From a checkpoint of a small mixture-of-experts model trained on Wikipedia: vocabulary 8192.
Below are experts of layer 4 (counted from 0) of a mixture-of-experts language model. Rows are named router (the router's row for the expert), up (a neuron's input weights, with its number) and show model dimensions 0-255. Each number is 500 + 50 x the weight over its row's rms, rounded and kept within 0 to 999. Numbers have three digits each.
After each expert's rows: a language model's description of what the expert responds to. This comes from a sample of Wikipedia text that the model never trained on.

# expert 11
router:457531484510534421551511463401514562550422506514547510536567561520494570436489455523487594549492476540514494532460568541587546412423518492487455502467465530575548394449454466446487487531486481425586447575489431516601467501485561515549560424470473454472565507477442544425479503564527494523515535434483531517585498533580527588426451489523504567438560493498413596500556444516588495564456489542500550611402470533522528510542449450410471467534520501564481430445557571506475558435556468447482417587525558515503479443425516548461573515494479514505510523447470489464541467641574472538473429447367557426562518480534434429541536430543481530556481440438480460488523417453513537445506458471500519477514442465485551505462497506443510538469452603505459460495512452575396441476619403
up3:464457525392531617469456487477461520501499513478423481438501533423485478452456488498473455522463470469515528481479470460436490559456654509481476503509446500499453456520493480477540406524504473508560415529527462483485505594521535461450475494424563526486444447428576412463488524446505408519424444479548551450515470509506490430398396561530518479536544546468506389521474455443515583444460559451539527466487448530501531470468518627504420481561442437475586508498594520546548555523495526542508526593564492481458495512510519450493403484595494549496496459548506387580544488495531518516519559595511572483560585593417530523463375519493541478595463504500503446567473524575402527482565459618547504515563465516555472557362482459596500531561427453491596520538504566499511600527486479
up4:478492466493556569500563547625516370491497515444525545491393471475420533403526446478588437480588508581401437503534481462443486514544503466596409566604464549543511472492573510578450448535452510530422520388484444540491528540520551508457499485562431521536442494527433476588607482474505521416454548622413555535485526532513572521533539493552425423450456559505529498414574519531461469453493492512499478428527404484579441506494514540550514493583508446479549482523467459529486570433437558494507530426508462539468524544633465602513538511516538566553581472494462486532476466523521456564518578405503514505483490501546547528616536580526573518488397463507478529466430513541503495505548453478486508453466528589507367501514541494467503544529416557575508414507494557516445518517498492
It responds to: Name word-piece middles. Middle and end pieces of proper names and foreign compounds, such as Wolver-h-ampton, Copenh-agen, Andret-ti, Gesells-ch-aft.

# expert 10
router:495477549469543474500576464481451592533478509549482456499571477491485490494518452447486527482532470429530489428485554537594535468450442450514484545544444537550448515428448549409412477548492546485479492635544476456513404531463535522513408483542438554480558462544561441502527527509594482521567509502490504490580450580549619526437430525569521496442514436491462575595597529633580394549520480555502480509452467538534613523486408441423565444458467530544486392463472514499533526542546439441529506508476490421522528467502427465482556567493550503605481580518517484507540481624469448514557506620450525493464580509504428467563496391562483458520530464473512517407478389503548484448527430500428549536586444459533552508443490561490411562488520523555479467470523441419462441467537508
up0:493499466478480432549568457406490451525406398464492406550567516555539398447548485457483447463423422548464535475460585560475587496530514536513544480486528501485550526470537464500565466480447464463511566603493526479442499634575427554475452466476465370556458505488490508519516447548488458443550558488485485541414482581550396495405500456539488509532446553551526503435472462543527455476501505476383474462517434468545510467494532533518478525507407473399504560487491500489523440487451473564484447484538413540527491521595583535419507492458549524475481426539570528549491487463580394465492484539481502456490536412516487412437433461542485502485552435581448492500457467521388514622463505511444469521395497539450531411430448519565480504492361613496517441580545565462506517586515470
up1:544476494555449438519485486384584454569517438532478449599506478592515466505478550446530506488441498461478449462464505453513477544441518613484537527584492492457462441493501581481502646452504423438483486440540515448585520473507523598577475485443456468506508592464507490560572523492470565488507506603541539461471481530456522588548495422451609538461529538492484509524442443453462398576514485552573477504513524489618443517580516480472512536582444457562601479501573494425618426466501479543493467435496494437508468439589506529495606489520447557504616534482443433433488528534546575456543427553462444457526397418433414522530528497431455501517427495540529439518469527435440550536484487558473475503399554544591478502521600499477456463510490489393429526537458497477531442487507534
It responds to: Place and surname endings. Word-final pieces of place names and surnames such as -ton, -ford, -ville, -ham, often in sports tables and lists, e.g. Carlton, Cowdenbeath.

# expert 46
router:545430517471477378522574482539482515456553548543480483524541610523478504558512398583510511440546440503356480419353461441475413428495553490460559455454478537499520504437388562413486434546492508503558507462529466501522496491522486443519499552533524499536564518499574546491399513540467467610503541486528461468564534464486532616462448494599476461452501484440459403515469463615530437542461516553536467533453501546479527468583515431521610475426511476501550481427413496543573545497509430493490558453583478454552517497490421503509528466470473459478516604444554492460414457519439484536369487546495493477590425520547387540574499474460505471535506439509448481441524480410483478443482468501448529475475530469542516533412482436492441447471592587521492452466597547558496546489568540
up0:542516442514459513513486459413527534606479507535458429447498513446389463397457515408596388470496474460452557472495498502477586413521544544513538477443537418415509448590430433513464478535510507535546422567494510549537488575493507558446540551534550597552495434539482420483502533453413541498491539539487474486418435483474471522473486554468466457604420557550428496523525513506414502518478537500548412438554405546484604453481436444495514529478458577493466605520552573510542516575500538590462518557472508565570550515442605452470506490547500532404491471589498457461532464592539450474477495570450601511449508534547497570514468500480523326521540464491511452540526511524547425462589494506496515605448459565505400425493526493560494500432409491527570470498479447538502513459526489
up1:524508495555456505510538591505566423559423430506605556560507560509395535548410561523499527518483580371439563472527514600546414561545552521554549422522447552499476483490542534545484568441512567457485535537526572420489484490569453473517498494510456474532466498528498497577458570544571646489523477591567534465399508558552551459452533548451451525564490454570450549443577483514453490461468429466525534497513533466345445512446502575483496498504523445454495470489486453495515474531492529454446485505502414584496432534541499491516398539485477536489484498486585505480545481514423423615504503516499604547478492565566408402465477516484502529536387463567505463477443496497497450545486527526508455658480472499430433461567506526569618474548530553452489457507490427492476572495488420
It responds to: Mid-word pieces in common words. Inner or final pieces of ordinary words and compounds, e.g. unau-th-orized, Bre-th-ren, one-w-eek, 20-th Century, year, day.

# expert 33
router:571414475500415571484452525474577504476532477544551467393476462562459600466522524521534490402501483490532463538460458550434440550425458540441482552578584502461542543462518445528524454439573584519522507483484566518551466457520534496485573438449491499474429498485492458452579440503467610455473483558480452546429528505513469440473497465453538497454455445502485529481561510512543575559464442406424428453435425366545553478543562536421531542462471463601462520467396465506427573504523575572505415503394478551496539461547513513508520565439515580473517473535465474420550586491551538520529423553515434558485573438478579513476572567460477448544522458523475526503512482548513569564621482430586581544433449463512550542582474512494436513542445438466440483555455465548461600403481522
up1:519531558525524487546610509578457385510499510431557600466406468515460464474486448432487476575477472498523522513497533523487545453501487438518494444478414543504570519472521516455516433503434499456515529490583564549563466519515518449470448502522437474439446449445551560518546506436617506520548554649435496583498406591434493545472509495597481506430467471425596565472452503525498465471433466514465490468547491631518461497465463529526453502503539465455489489456562517554510515428444551386506517579528513516416481396453490534559529503499501526610521463512564479596517503531519431462540498514491434463492484540588502366456583512535502546463494519552401497511520444515504489500508453499504507494576647532501480449530435603457565564440477517409401599498524620436421514452477491
up2:484531591452439417507462489514555488527538520516579556555580648607541518472488471440590487612550535415532597383488526450548471540485476504588496565460495445600524556685467451482487555520524483558465523462512552502500424547519526553567512515471496507572513433547565488459546511604476516543505483531429594484536522464501455511466541482527463545427496442550465503490518495499486494600577459577487514475516596507539524646464562520467521450579532470423502531555537611517486534515592467547449445487472492444499572480453510537518524434560456532500502485501552514455517375549532518444478528519449481434417484452554458458469502462500438473497422568428484423534467512479438537497536601529443485391513559471557523574541463494442486415516490523537427532481537509457446448520495437
It responds to: Linking prepositions, conjunctions. Conjunctions and prepositions after verbs or nouns in prose, such as and, with, from, by, as, alongside.

# expert 41
router:496475461431429422436455476410531462495584516560543552549540500430541482527444509531545529547545524414475558464513475484568475485437512544446538403543516508451437529509493447447470470468445556576448411451457459567532491512529619539574501439527491556448501579448573490506528486582480423570512423462561517542448465471452530476548520473416558525483546434507567604575522553597505571560574565484432377448491514502553498503605517564483455409530449431483524467523508534511595479473497475456499505455483535509471389437477486494527586506537526504469525510504473514428475525470511490597443535517474518547474518500567591592447481429460541420507455476499465386553515533447437583408525479535527505547453464558518405595500550492506368576429488530495482462566415558464468563497415545
up1:616520506467556509468481533516529485576416548596440449443467573509584478539545516543512481431493506478524465579490516482502564444475504482454475471451593443500451490487507465588498540491391549520484499545548495532468428452453544509530559545504467443411578457551516451483484519582508584510472469540481468514514504466555523473508538496507411525496510492588423510484482487500436429540503467538460462502478533438546465432457495559468540508527662456498510585522552492549453430377498576527417484478493516513561542527459552416534445586347542426555480584545627446502513493526488524550467399498551485430496552487393507482470528517448476426635536582511446610484569536521459511456568507433479659543485473382507434507525528482563515399491474478504530456548481489433514493505534451
up2:479480463559500469543517562567493547562533546500512484453469413565541535533507479481468527370415493583501598494486559484483509587475491553500488456417437477519486429423350483471462467509577476488503538551541502543517476536472531565475496480450540463483492455471486434502484559435483446506528497619494436456586559665447529569509494570446534526459516495450423462537556562487475507501572462495481483541556465454447496469440605539545605512474459552498362520487458547505489541509433488500524494429501531442537518585543491601514442515472478479467427466468480458576438444514450529541478352508512570488626515415579473494484473484507498505515494659519593587585492494588457429544487554420535501518527440519599518565515552530514560499478474572485479478441535537505426545533477440
It responds to: Sports career prose. Articles, pronouns and sports words in athlete and team narratives and tables, such as with a 3–4 record, league, final, scored.

# expert 62
router:528443536415447448538533539497496490466579493468581575442547532549536480452505435509401478533502459518473490490395427597447482567484453605575507475561521496384457568487504518560531432520562570551497429481469457526522581420592599484509533539568537542475448464505419524499512484565475544495455435492584502537459500532456448525485507504477497444512483363491508514540487529530446544582413518405469446388469461377473474504569537578432480479427449523418547528500469459514529485561510452575533558527423487552399508485513538492568570575511545523463513504484477438554523490581585451535438551510492578513527543391537505563398457515476585437515496493498583412456474494517463563531475516440492467530395515542536518480498575510490359520560451472574553516421491543528505561484493452
up26:541531513465456494511482506491499493518510612557456494529463430515444535489554509556409531457482603520528460458516478497634640469491486543483545508550532491578556500519423528568445555459453420509505456528415490507561443462522477576488468512569494471487542519450506527510599454458504498501507443487531572461530617434416531506491595552576454513427520497540435451481515633612676542447491507534442458504516519458497596487521459453448535568490533502412502585485511545411469529557428504416473502394610456497523485597471485496474552518497573438589550482464427512477523413454548453529513526501486492517519452491504477482583416445588483494549459562492502570431542520494466498519618562451506458529523536539542556511532514525548622508554527505424469586514514556425461477453538551
up27:516521517529609602493539490483471519508390430494475480538608547547473449566548484494645504555470448465580479408453383520544465572520485488369500497453538521537508530509510398461482536507447535478470461501527561491497436484461436452488485578568512472504439462489477540590538596492606472532546526470528488436463497501490466508444431474548475488499405440490607593414542567440508530506591476486396536460526467547495434466509580526479435571570535428529495548519434561405431502449483532543500655493502566447389507564595460438521455548478467564497422504518452529520487519470484553515479514501556559481494476449438549449476487591555502500512376540460475523570466419542527442525495522515513503464493474519427487436445494510463555551554430519431395493534565442459498528472475545
It responds to: Phrasal verbs, time connectors. Particles, prepositions and conjunctions in event narratives, such as after, during, until, into, over, coming off, took part.

# expert 36
router:454584569460470491523510504520424499502533537536466453543602474453495497516453435448469529502453598453484521543610621577577498410432489417498541454457403521559473481430467476450500601475487461463384419491516542484552448501515422544522499565508489534513463486554424561498556646496499506526469525510514478513560531515568523608349548497555462473588512531555438482612448480570379553496585459525514422504548585465465462534451457509484493538508490523527465545471576546512445588540518541413470464477455480456454498557501465457514414476557512457477459547490570543483450465423426508465511400522494513546587475523476499467424468515508446497587525465546568439436494527605510501454479514526489518412470530463471485485489489595398516445503561436441514568484484376523477469474509552
up0:455542510525435537448490464404512427540420389571512545497466540607542417560485436482518470436504451434463478459394506435529451553496534570542474481524462427490499411472538430527470486493509548517569510490595506519463466404571523592555485513499468431435564498403548477468503421507550375441463492550499494429496528446471510350510549571532531453567456510485497502489558565477548584530467539485503572425498398492458419468464529494480509564504463468495517471497445597518515479577457539571522497583502471532559587506428470537487529455570522477523517471558493526573520497519509552495461504548525512447450553474448610498515449419534508498487561424497506471494420470525461467557513460454597449478585481521411439477426411474580494377447534499525552471578617545418410490539537532
up1:477491432538528470466506490431505564655508441547415475512478508454466473507413481451485520414495462517392573485509467511464474613456511520481507479465512472519494541518534540492493445456537476511504503459500505449603540575499547519490492542421417467435473601514511558484532502498494489517504496554481519400499435531540554522388541477473479502430550504514583542565483456459501594460466510426496526435519518487524464431546535600532473529523512591559518464603418443465530488465515567557557556452487473587411439522591517583515540460425547609527535530533525514473499543529546548508601487366505564476513459582487542551554561628528525498608540455567550436486475450510564512457576648484479479521574494613477481485595546576593507492493569555526531532498511476488400520524508415
It responds to: Name-internal syllables. Word pieces inside names after a capital initial, like No-or, L-ear, Psychro-f-lexus, plus first names like Alex, Mark, Rob.

# expert 50
router:495460488451437432422457500453614549505612477565456542390527495584567515503539527505453506509536540498438549492435471511520446447526561513426513438527521500470512532487524572576517529485568604486582472459493499508610536503502534460463506511457483520447433606443466484510503465526463535478503466489508466581493461497442469441505585462501495475433399450426525494402526499488538594633511544504532510431509523440562532507522440487422577521451543482478505494408458491461611480513517523578550508461485543555507402440489485601602564394516481499478516523549459573489499640468580525520499541424407487436466487453585500487529475525454530466440452511494535466580488411400462600499560439492556490543402515487549539525584446539457425521519433591476423522583533498481456562522552446
up0:570547538521529506496516547502492544473440448476539591542554484564499411540451538435456475521520496459508470487533522464546502501500542512486581465471383500488488541544517509397527508478480521366474517448458482494431499451519424533484486508536487538473486502449456457474389563481479567491520561471447489510483476529525585544423428602522453480578530474491491538495537475522497573529560475537506461532529570410396506463440532574559506457507532553530584421494436450494466567605455524432499581622545526475409548530520428419494479502535432585541589495556573463567421464523533568494583515583490510484523622531426486464484547530597424586484481553475497585548390464502533514536488579450493421493494484525506424466541429589423472527453503482478561464518531511551588453418459330
up1:551541511534586526493422499549482453448489584491462431503454542481492526506446529341556402395512474394510501516458456486500545502433480511505573517501530493455503504540428528538438406431461546546427569485523505408406501470462506499525461530572538524533574554493407425487570520486480496554553502565450480426534509477456519553525490512486411450463570560571452582428404444573454437451489459434530417469486511520465507555515481478444590506615584589584378503543559495509391491563415566472535464582524451483554525580469571545493449464545435518534495530522497486455513543562497492451558510526490512504460491522444542511420503531471441469562536427578538541606477511593523516533568469512505545511572425509441466384444455431442468540470555565543434439507478480453502507449509474
It responds to: Determiners before nouns. Articles, possessives and determiners starting noun phrases in narrative prose, such as the, his, its, another, several.

# expert 49
router:476592545533409449559524451516391519550487445569454390519436537434554481448535494488509500477471517476459608559454558439557518465431433550523545579440442532568547503461522446412521489512431447484419423558484446445524492543548434532589476611421476526544513489519410500489511518502549422580534526527542493435575582548592574566425591477510467500504419530492572444565421441575501516452513494565463447477573450454446515555476529464493442549450508549481498578513508492434525498566523462519409511534552548463470546556501490448585422528563463513436525506586525524512446471427419530467518477483477509509468405572449529561499456505483445558511573406581489497430445433603443465529486545512586430509517540490492439513505554574545485383458518484525546567507563525455479523572496553
up0:420543488425521495420496521514556445406541566458560492567585462468429580508428454461520475537543534537443398559470551527519599402434439472499487469509490479536517445520437492530553485414570473466456422537544499547502528480542570501525501420505443464508517598501498541383456481471498489490639474444491546579584544506503515443524536458545522454530486513548451521501567520403555518482513515501450445473474469503500557550485564472431505540551563426536496534417484476562520405504513526502481533449504442460482463489651460533496456478427523445509507490504469532572598499521471483484535403422526489460439428549504489470484527516506538496561427502499462515473591507431472520533533649444409490529508482449518460529494312476578470521467477568614492448546522577515515575454359464
up1:537544537576518503503513490488555501537542567559547560441569559550544440478546480505446407469503454542424527557420327575443515513469566576553523505526479449470443613484469565541482463575486493438431487520522518467577455522501495497517522470449524534389515452579421428447527500509541490472473585468510476452569447586501547514510477452510495525451518409558574563465428485476380516459466477471468450486460453504531467505481548547495571432502537502551512558450507500597538562501502488477469427636441582539448518420449553478563588565505604563530546502471439472542577465613490410484484515550404530425519509403542428483451517501490502478335564490523560428543556499498526540452492453481429486521538474508585527548524574501523445554547446499536501464560498477446541508444511432
It responds to: Proper name fragments. Pieces inside personal names and surnames after a capital, in sports tables and biographies, such as B-is-ping, M-c-Donald, B-ann-ister.

# expert 38
router:561415485431462589401426535476552512449445526482522466448478539421524479539534411522519443437460568490443558515412437497542500528404483498477507490551482514458442520410526493574477431438500564535431461478504500488476547498396539524520480457455454501422583517493428428486511592489481526528408443534514512473485492540476462485504461510475478452556458532534424433465541585491459545580397487442439407453437472500574537483513562557550528463434425541479516570518519473455495541552497549565517416537510528520514434439484552531443498553442559607620493463488452382536462532558529489581510563498490428548524556464503586467439466557443540467472517491425564586514445539569496589603464561432571459581520416481599524498428580459582462540488426465487514436525434550512547572549503508
up0:549485478523452555509464458557432476387410530533525433489497527580428516519515481493582506461504487488433511565511486551511489555469592537513533535464502543569514465579404498389470462463444456472488542590526436552451488551481479477457503468563536546519528469504487496529428420494588522592519475459441426478549633505543567599414549560478508547449450528503525443489470554515533478382592403458487480552562507605433434456420489501485475452419482451486536523437560435484458544540505422551472516472428537520495509555557525423448601492527503464476454464478545382462443505413555518457397601450516486499566553588525478546571457512515480479457479529562469440508468499467478446517453526477483439482470636520468512496520533520507434528563445541601545498552523626426582527418523474
up1:398488543460531426442473516399415507546512567518543494585549435480576500540441453489456489555509517499561489511499458505390469499438577556504546447561531481557545521510547512481580568535453522512535524540404550399532453632421505500548482602494492503537334529468518504581626421518430492560500438515449520516511536538527481471505600492518501519478494512475543603497483499521431540532540558537523452559532461483482516468508497462439536561506634429458438512505459557519523528389505476460474462528517532545522474453432411555492599490463513467465461527515439459465447483498532535530383606608452465482436484493442503340505487476491471441580433545455468525449544487475489496449512533562475477535501460511501502528589461506549583556466589524396435471559464540487569496454517576
It responds to: Location and origin prepositions. Prepositions introducing places, times or origins in biographies, such as in, at, from, during, as in "University of Illinois at".

# expert 60
router:542411493472440471422432507384562620552563537556537525482483453576559550536483572468489400437554556464513510536450493526548562498431521441401412484513507470500475572467548538579529476424481543524425471512546457479546560526383492433399507481483419531511549607452436417561493479476495503531507500516462454442469445419414498465498609493490447536492500527530488528400486517480481571589530523502498358576450538403512532581513500478428527471460539452476444491447511463454514504458502501463518462462450512529528462516503486579524471462492593590484483422528460533476541612427565516503478557473429501535474519446539569527563440448463490446415457519456422510509635420507468611550517466435590468562478483504542521568466519466504520521464433547437427494564505505453412553526502495
up0:468488474535448493469465607500448476528472549543513551475550488461457447480544489508400544516518510545537480458500409563580449451487489480480492500441597407452461589465456565515464447509454460581450503510526475478564489559535501537498550467537535430428440496465468507537564427592455514539439523433496422487467574553580476454516495422540520462443460510478494398524498505474518494541443530405468574436514410514519493480508545580524466527577490655497476586528507505606522557506545493558526449456459437605495581560437456409571562511462576531554498473432476472523474476458406491555576450423484599521515409484389542469428580591590502558510541504482525528471432509504551454488535550501466548489418449494589474466530465438489501489500457541599457497452336465523517441478554568
up1:500518523525503478455504569554481525442447471560504549500425483578491473451534462502467547470487465461477447428552523571539516435519480447500467483509330510508507533528521510478527490457472509430412499538538479571430492556508527455491501435527531514461511532500346502484575528493518522488547449505548533475441477551526555482545545552498494507516524342481534492453471489553505448493504549465552571454420460556568499503396474565573531457487434418470498504477502504473450505589362524494501516589439453481427529578480591529553511499489458607514549606514566481526607445535510568554369526606555397463500462551485511522428548512509556443596548495510383544514402457520461571508407513423488536504511423426461480473382460556526423527515529444570565424486572444529471473548498536
It responds to: Articles and determiners. Articles and possessive determiners before a noun phrase, mostly the after a preposition or verb, also a, his, their, its.

# expert 37
router:475533506433452519547549423479432587518495505542571534447500537516601568416510482504415489503466523502415460481432424564437537531553435519513563594507511442530507574513512517429483436569514519517502398564496549572491543455519480550522519562509483492463474436575495503499509498499444406518477520505590514581497621445532464536434543435556500562468529431496540457591542429434476536537393533404508547533487511408418460515432477559458429505444504488429519569490413473455476475507503484583467448493520596543400549530464446505557444512533516450429457472520580481537508474430422471444473533483518510464473440532442405472515671543484557539589529436501515447510457525515523550470472482451471437459554428503458463559574511576540427419538564417561566573519612503456553506500494456
up0:445455430494470480531462497474503559523569442445475569539498442463534498516585600499465456504554476488480444541509450485531464540612634464489443526481570498412479501573524481541466531485557552478542527469509555432550404488545544509520507548563498477495468506524493484564433547481480467567551538462421602476550474488552489469458432540475482430446458545596509530519550403485510470559587581480492482521582511550506468614463538483479517614534518541556448418485525556520450587574437503398509460403345497563572591501526526393542487498484564517516550480448454491501553470513573453651550532477554492586436483501476459515493534487456531540456442517482492477387490426509471568445469497576427544448468554521494440528574501577497523561455519514560473607561456526526551498500567397
up1:449446453578419513438482519405508465532533420429534578572427486444401449475533509477501530551550521537449509555461415420570476483535460572474519522475506495532476403499469473534434448523481483412604553472433530407494514479502591474511432469391504494476557539459592602540500500551470517440560549612501470529538508556521516564488444467495509504505400556533581584446497453524516485549459473469497551467506576491541516529486456488501525477596442477593492440371520575421612590475461500511466490456484550479497468574459574431439415599528482509471621489565496568474542524510517453474535608660453489491522465555487590475509565472412486493535500501598492500445543403513503476510539495550490524491541446549495557458534512466512519504483455547460450475427505545520448526535531400
It responds to: Mid-word verb pieces. Middle or end pieces of verbs and adjectives after a short onset, such as f-ed, rel-uct-ant, f-iled, plus due, according, After.

# expert 5
router:514421474443416484520573562490466488476527546446527579530519542531560504427554434452456457463483509417452520438470492508538513538438386559525450524528479469407421556427536549552464537468472531557470409462519524579548547471552528499561429529494480506443531491465465433547511571507465464515388490501547482506448501503414451519532513511503485570517456451538477468560503556459398548588443564492502493506461521417512376451550611530473565469467430455389522494479445461511495508482504461517528461581432543564465422446450559533472491510503597521594516475537461418520497501492542486583556430531474484570476592457499555574441442510450548531505440460444383505512446574489443578516492513429535488545488462525547487561460569443627336504592504488495506423471578543471488573577449441
up0:531453566531475435577402548528517491575452593513552582468539529403416548634515474515470467521533581437510424525454476581456574458421555512543451565471468480470495442557515485498405482474488484475537496547488450406535413507457547484582490528449411518458447589482579482523482532452533456466485469464480503513549486406462584537438451505458470546493555425604528596477513439563429515560398427487455457475524463393488533502503435537421551465463487494558488470524441551541421547418447472501421466448487445523553500567466434507468463590619461512476533558426494559552465570532436508544464479438476512487500493540498479526539592452464490451509534658519482467453492458511539500437468565535488502481505438505382552398525508458552524503519521562411561522578479508476450429477509473
up1:409466489511578493542424510562477431442485476457438535529432525518526491539534504516541554560462528491578594465475540609492439500563457559498471591439592531493469517548488512532547467555509501531480463594526486552509462529459542558504530532579472506519444457572556485576497445465509473417463465541432499471489435623560431584509560510469470466508436472494567517505518586557564535547455500486598524467565526462574468497389469550459463546558516574550384421496478474563517444401402533537424451506572427482476473570492491496553548428574496541441535502462542349556508479477475516594582502478423511455474496474449500447413483470545504480450548508445539500559484491436565479559466548527444562491502548506505504517421514463480485446473478498549432406474391536327463418436518497
It responds to: Linking prepositions. Prepositions like of, in, for, under, during, after, often in sports results and tables, as in Round of 16, end of the war.

# expert 59
router:504507478540540436500492553473465441529409520529451507595514519512470512456530532425606587472515449394502496472515438525468521572447597507583559512455602510609480481516507454440539366543484569491513568513464517529461533593476506504434460441422498569525541444489521476526453446532467544497449489549467532517460494460564485467503450528491528455485570516547478516481527460558555553437590578533472501595515481614491439492479531591561544424477426469555457569519599481529577519460526506551552514585521567444588472484502578482519531537524481582469541483489527434508555503524537424460511557450527556552486609545563469482480540512524592496549426531405539632556465475478456498474528453527446430468502401559439538532428456426588457564521385539534539449533605461530473434430447524
up0:491472459476540543488584485550478546535461489514464508559586450482436480440540500478549558477510470525452501461529585535497619475517558504527380529437507416416549518523451438571429464383488502467494544631526493521536415593421548474506501540454624517486551516487527524491500527502439536446567441546502501468490577551428492532440485474455579638368473449458482513492484478574462553545527436505520516444454447502528542551423497485452555425573456586455522482550490493460612449420475515539500451517469470420477597540524518550453443535456460463583493593489531520547427502481504513394500477472565544500536523445541453477493482457569541439433470517481458479425445415475488411433504484488489510449504473520473540500456419526594358538543437544553450457589470474410518590494532500
up1:460576476518458528401547391571577469447521520418486535504528465446519496498450573492553489498519545529541552519605425432417572502548442531500542528509537469471516486533456460430577495468611400567456677458526523530434509571514577560463496469528523471418555472571537500534537504473484466472516429534463486535534490448487486532522458561479405550441466498473582576546481491489513442576492494457468418535557491451442454447592518521474479511459430492480493411540462584425524443480504488502532456486514493498420533575475573552475554515506464470558483508523551470583480537504518470468491580588507492532567499478471456399443568535466454461552498464570520410625457548462515447468477514519459590413440563522549550422387430472547443567452448471588450535517558431541589555448569483
It responds to: Word-start pieces and tables. Table pipes and opening pieces of words, such as comp, rep, acc, and compound second parts like sales-person, show-case.

# expert 24
router:452482529461514563523506507462531535494499519469488506522552437455556447531442480466523557485510526449459472535568573501567606531431457432547506451492444549468463471452478554508466515535538511484547485446602508465584468491462586559455511455461488566489511506566516547511549577455544613478573561609432450426511432513525522634515439493538567443451525503554506565472606550590528402563466558510506473485496568475555567567511456431429501466599594565499449471529550514557471555514404496549506435499565443463500490428531493475434599545446598487484455533526468578581431446542550509581447477465484531476505454489535541424517500499493413543555551494491567532489569544457618409505504493501452629470514548454568546543523584502477523557461444467479499428444455471589452377502579474
up0:513471528499447526494472465482492519442555494471597492522456591509496422471461619468532464440462576568542579520546466588459488452452550452538550488485534553538441552448520499429460588487509611445433541562478572517471493534586623535619491529566502479502486504490458423551585558524511437430534644446591453547455559519536481537465563519474455448611502441437472513610562563462405559500535421505473496526530520551454537480582518539513523483476503420502504554452533514472472368416535509489507571510513399537490504440533559444444427507477511443563456471488489488498420514509529491496503477607531482436504510487455499477369549543557514422482527538536533450533499492507500462524524510533585502393541554546579505441500535444498628474470451483551499495511499495568521545364439506
up1:451522487516556545528487494566465487501463488639442470404520459522450518503552527455483415541557556519493508500480556507550492426544501603596464519533456477493499523508521535495441510511458557623428568486551524512580520525512374562465421527488505496559447536463565567531565598458422488538515566552521614400470493531534532515425645537516490562500489424426534478538502445475504487458520489517517618493472457461450498534409525541449524510335434473463534513530466523551528542533536460462460537487575500588472559514527536514503469501456413489619507534561654494518448469441380464569506484540483514538531455584581461518561496470519546423515524466440428525506532439521517471433447502440483490478477427463562511451530532594539524445484406534503434529495599534462555550523542484
It responds to: Foreign name syllables. Middle and final syllables inside non-English proper names and Latin species names, such as Nab-il, Özdem-ir, Carthag-in-ian, Pucc-in-ia.

# expert 13
router:523503514519506523537432468610548542547451436508546518422471558460570516439499570504448466547482432420466428444384426433437447409535556560577576560411402475503464468461455557502565484555541472476458537496430473520525524484495488538418441534500480516583511418489555410456456466485506482517513392523425569461462552509477431497543476478429519471521579446483474500455466466533499448491559536553612571439487457553527467489452471504504529550496498541421507462474497499510519436469417477501515528480480514555484525527427644618513509398566410513457603547542593475453551534539492482457489494420525452393537468516543397440461526461575564450514512542460518552613466396420476476460462544544486428467549440543563514493546430443558512463507527497570457520533550507435563475469468582
up0:550512464397494571498509548458442532552538469486443469434558395535447638565461488469453531498498464530426559501483491488478439464517508504426473568496566544491504385489488472437493564525528432615566537582520514516587505539518562546508448501514489520500491474509502505479552504492350578472424485585516553497517523539512543515534501511513425534550515556500531544511541483526540395461508429473497503522450514507521486445483561529488390522510571510452401461441530553509549447503502494501533444565527522485444435555480531538537536433509489516597495511627506557513483438453480560617521489617342461512476420554542530526534520530469541489459484468411563516584587506535555471572561453495428514519376457474559449502436512455498520522600487500447437446612561438483437471456527366
up1:436556468393583540524488487594474444528486513549505454519511499469458492564499491494483550472529557554514565513486475595529479558485537587641488522436586464603500487474552390491479510537427557521524545522521472444501408547574577465553496437508405447516480523462473462525458490487552556508516533515445503480503482509531453512527552567521480476498467587518480402424523491559536457481448477438523467524503538421509574503502516539509493463548512378476551548486599480415368497525398367547491441494583481536517539527495501566636474523479440498652488481473365385471427455475484473471555494554490454446477552495535483545527479525521467501468419410492547508499553595551451461478548481478439494572510516547457531481467470448534540436520524413496631508492387495512442567485498567
It responds to: Institutional word starts. First pieces of government, military and social-policy words, such as res-erve, Soc-ial, Mayor-C-ouncil, U.S., Battalion, intelligence ag-encies.

# expert 39
router:513482467478513541581598487531541538495474460504554451398424503538512507539501531539534566506459448563467542595473453505404490516581467461508562579474475509446427481518534467601502446546575455546576543483559441494481546559445544473559592509458435519515533489494538466451574465585440536482523419476526481553485588508501454570488513559525501539511400481558542513575499450411410519523471491438413488534514553541518437528478591591555446431465470455566626585487490513483593501533567524559509445554409457531465465473452590532418443537441464510471475494561534369430563478590500482444526517560443519409404554450427473465428466581446532474475592453463480455540465485523487591612488449487507493499463505565473547512486513495473435580506495484543384479452470490527599465530459472
up0:498524531429471475509495485590459443481526506498519460461478437450557540496579420462514539571425471534410489468564472455410579504502512486489486473485508597477577483584560425493428565554398465499448509533545556384546518543459511506448535523505539450507502405524513469528432516602525447428509438553530480500611559504503565610514500499530586505413506576469444403462518473482509364407532407548416540485530474443461539505551517511505477588567544552501527426514495573518542467524532415414463420440554482445502578469583492605395464523473603489497547490469490568531508445426514455526493422549541578465512484481517412403516538514500478504444544527612535529467446469406589455547478545504440504468519442488424470489544488536493470509412584528530497582497532497535482442449531504
up1:438518491516572512494572551486496582516546522562545442481548525406563503466568417576505432507470491474525509539484454480508607506522591425505545427511505357481457483513478616517409507486497477408569521526482569444550577523533432462404414536495511440420486521470571449639521534405461483501531579499444472453463522452522444581464476509560510498499533491523558549528445474469516590519505487568562433441516438449583434438504547454465534525405597481562526560457531523434536504400478413412426566444616508510570469526444481493556514566384473414505534472449434535550496525485481480413510588584520450474536496499476468469546530492513506569476511561509472543445492537516549527504404572476548484460470506523573503466501450459591440474462497433455456470577508526501431522530425476
It responds to: Location words. Spatial words in place descriptions, such as north, south, located, near, along, across, side, at an elevation.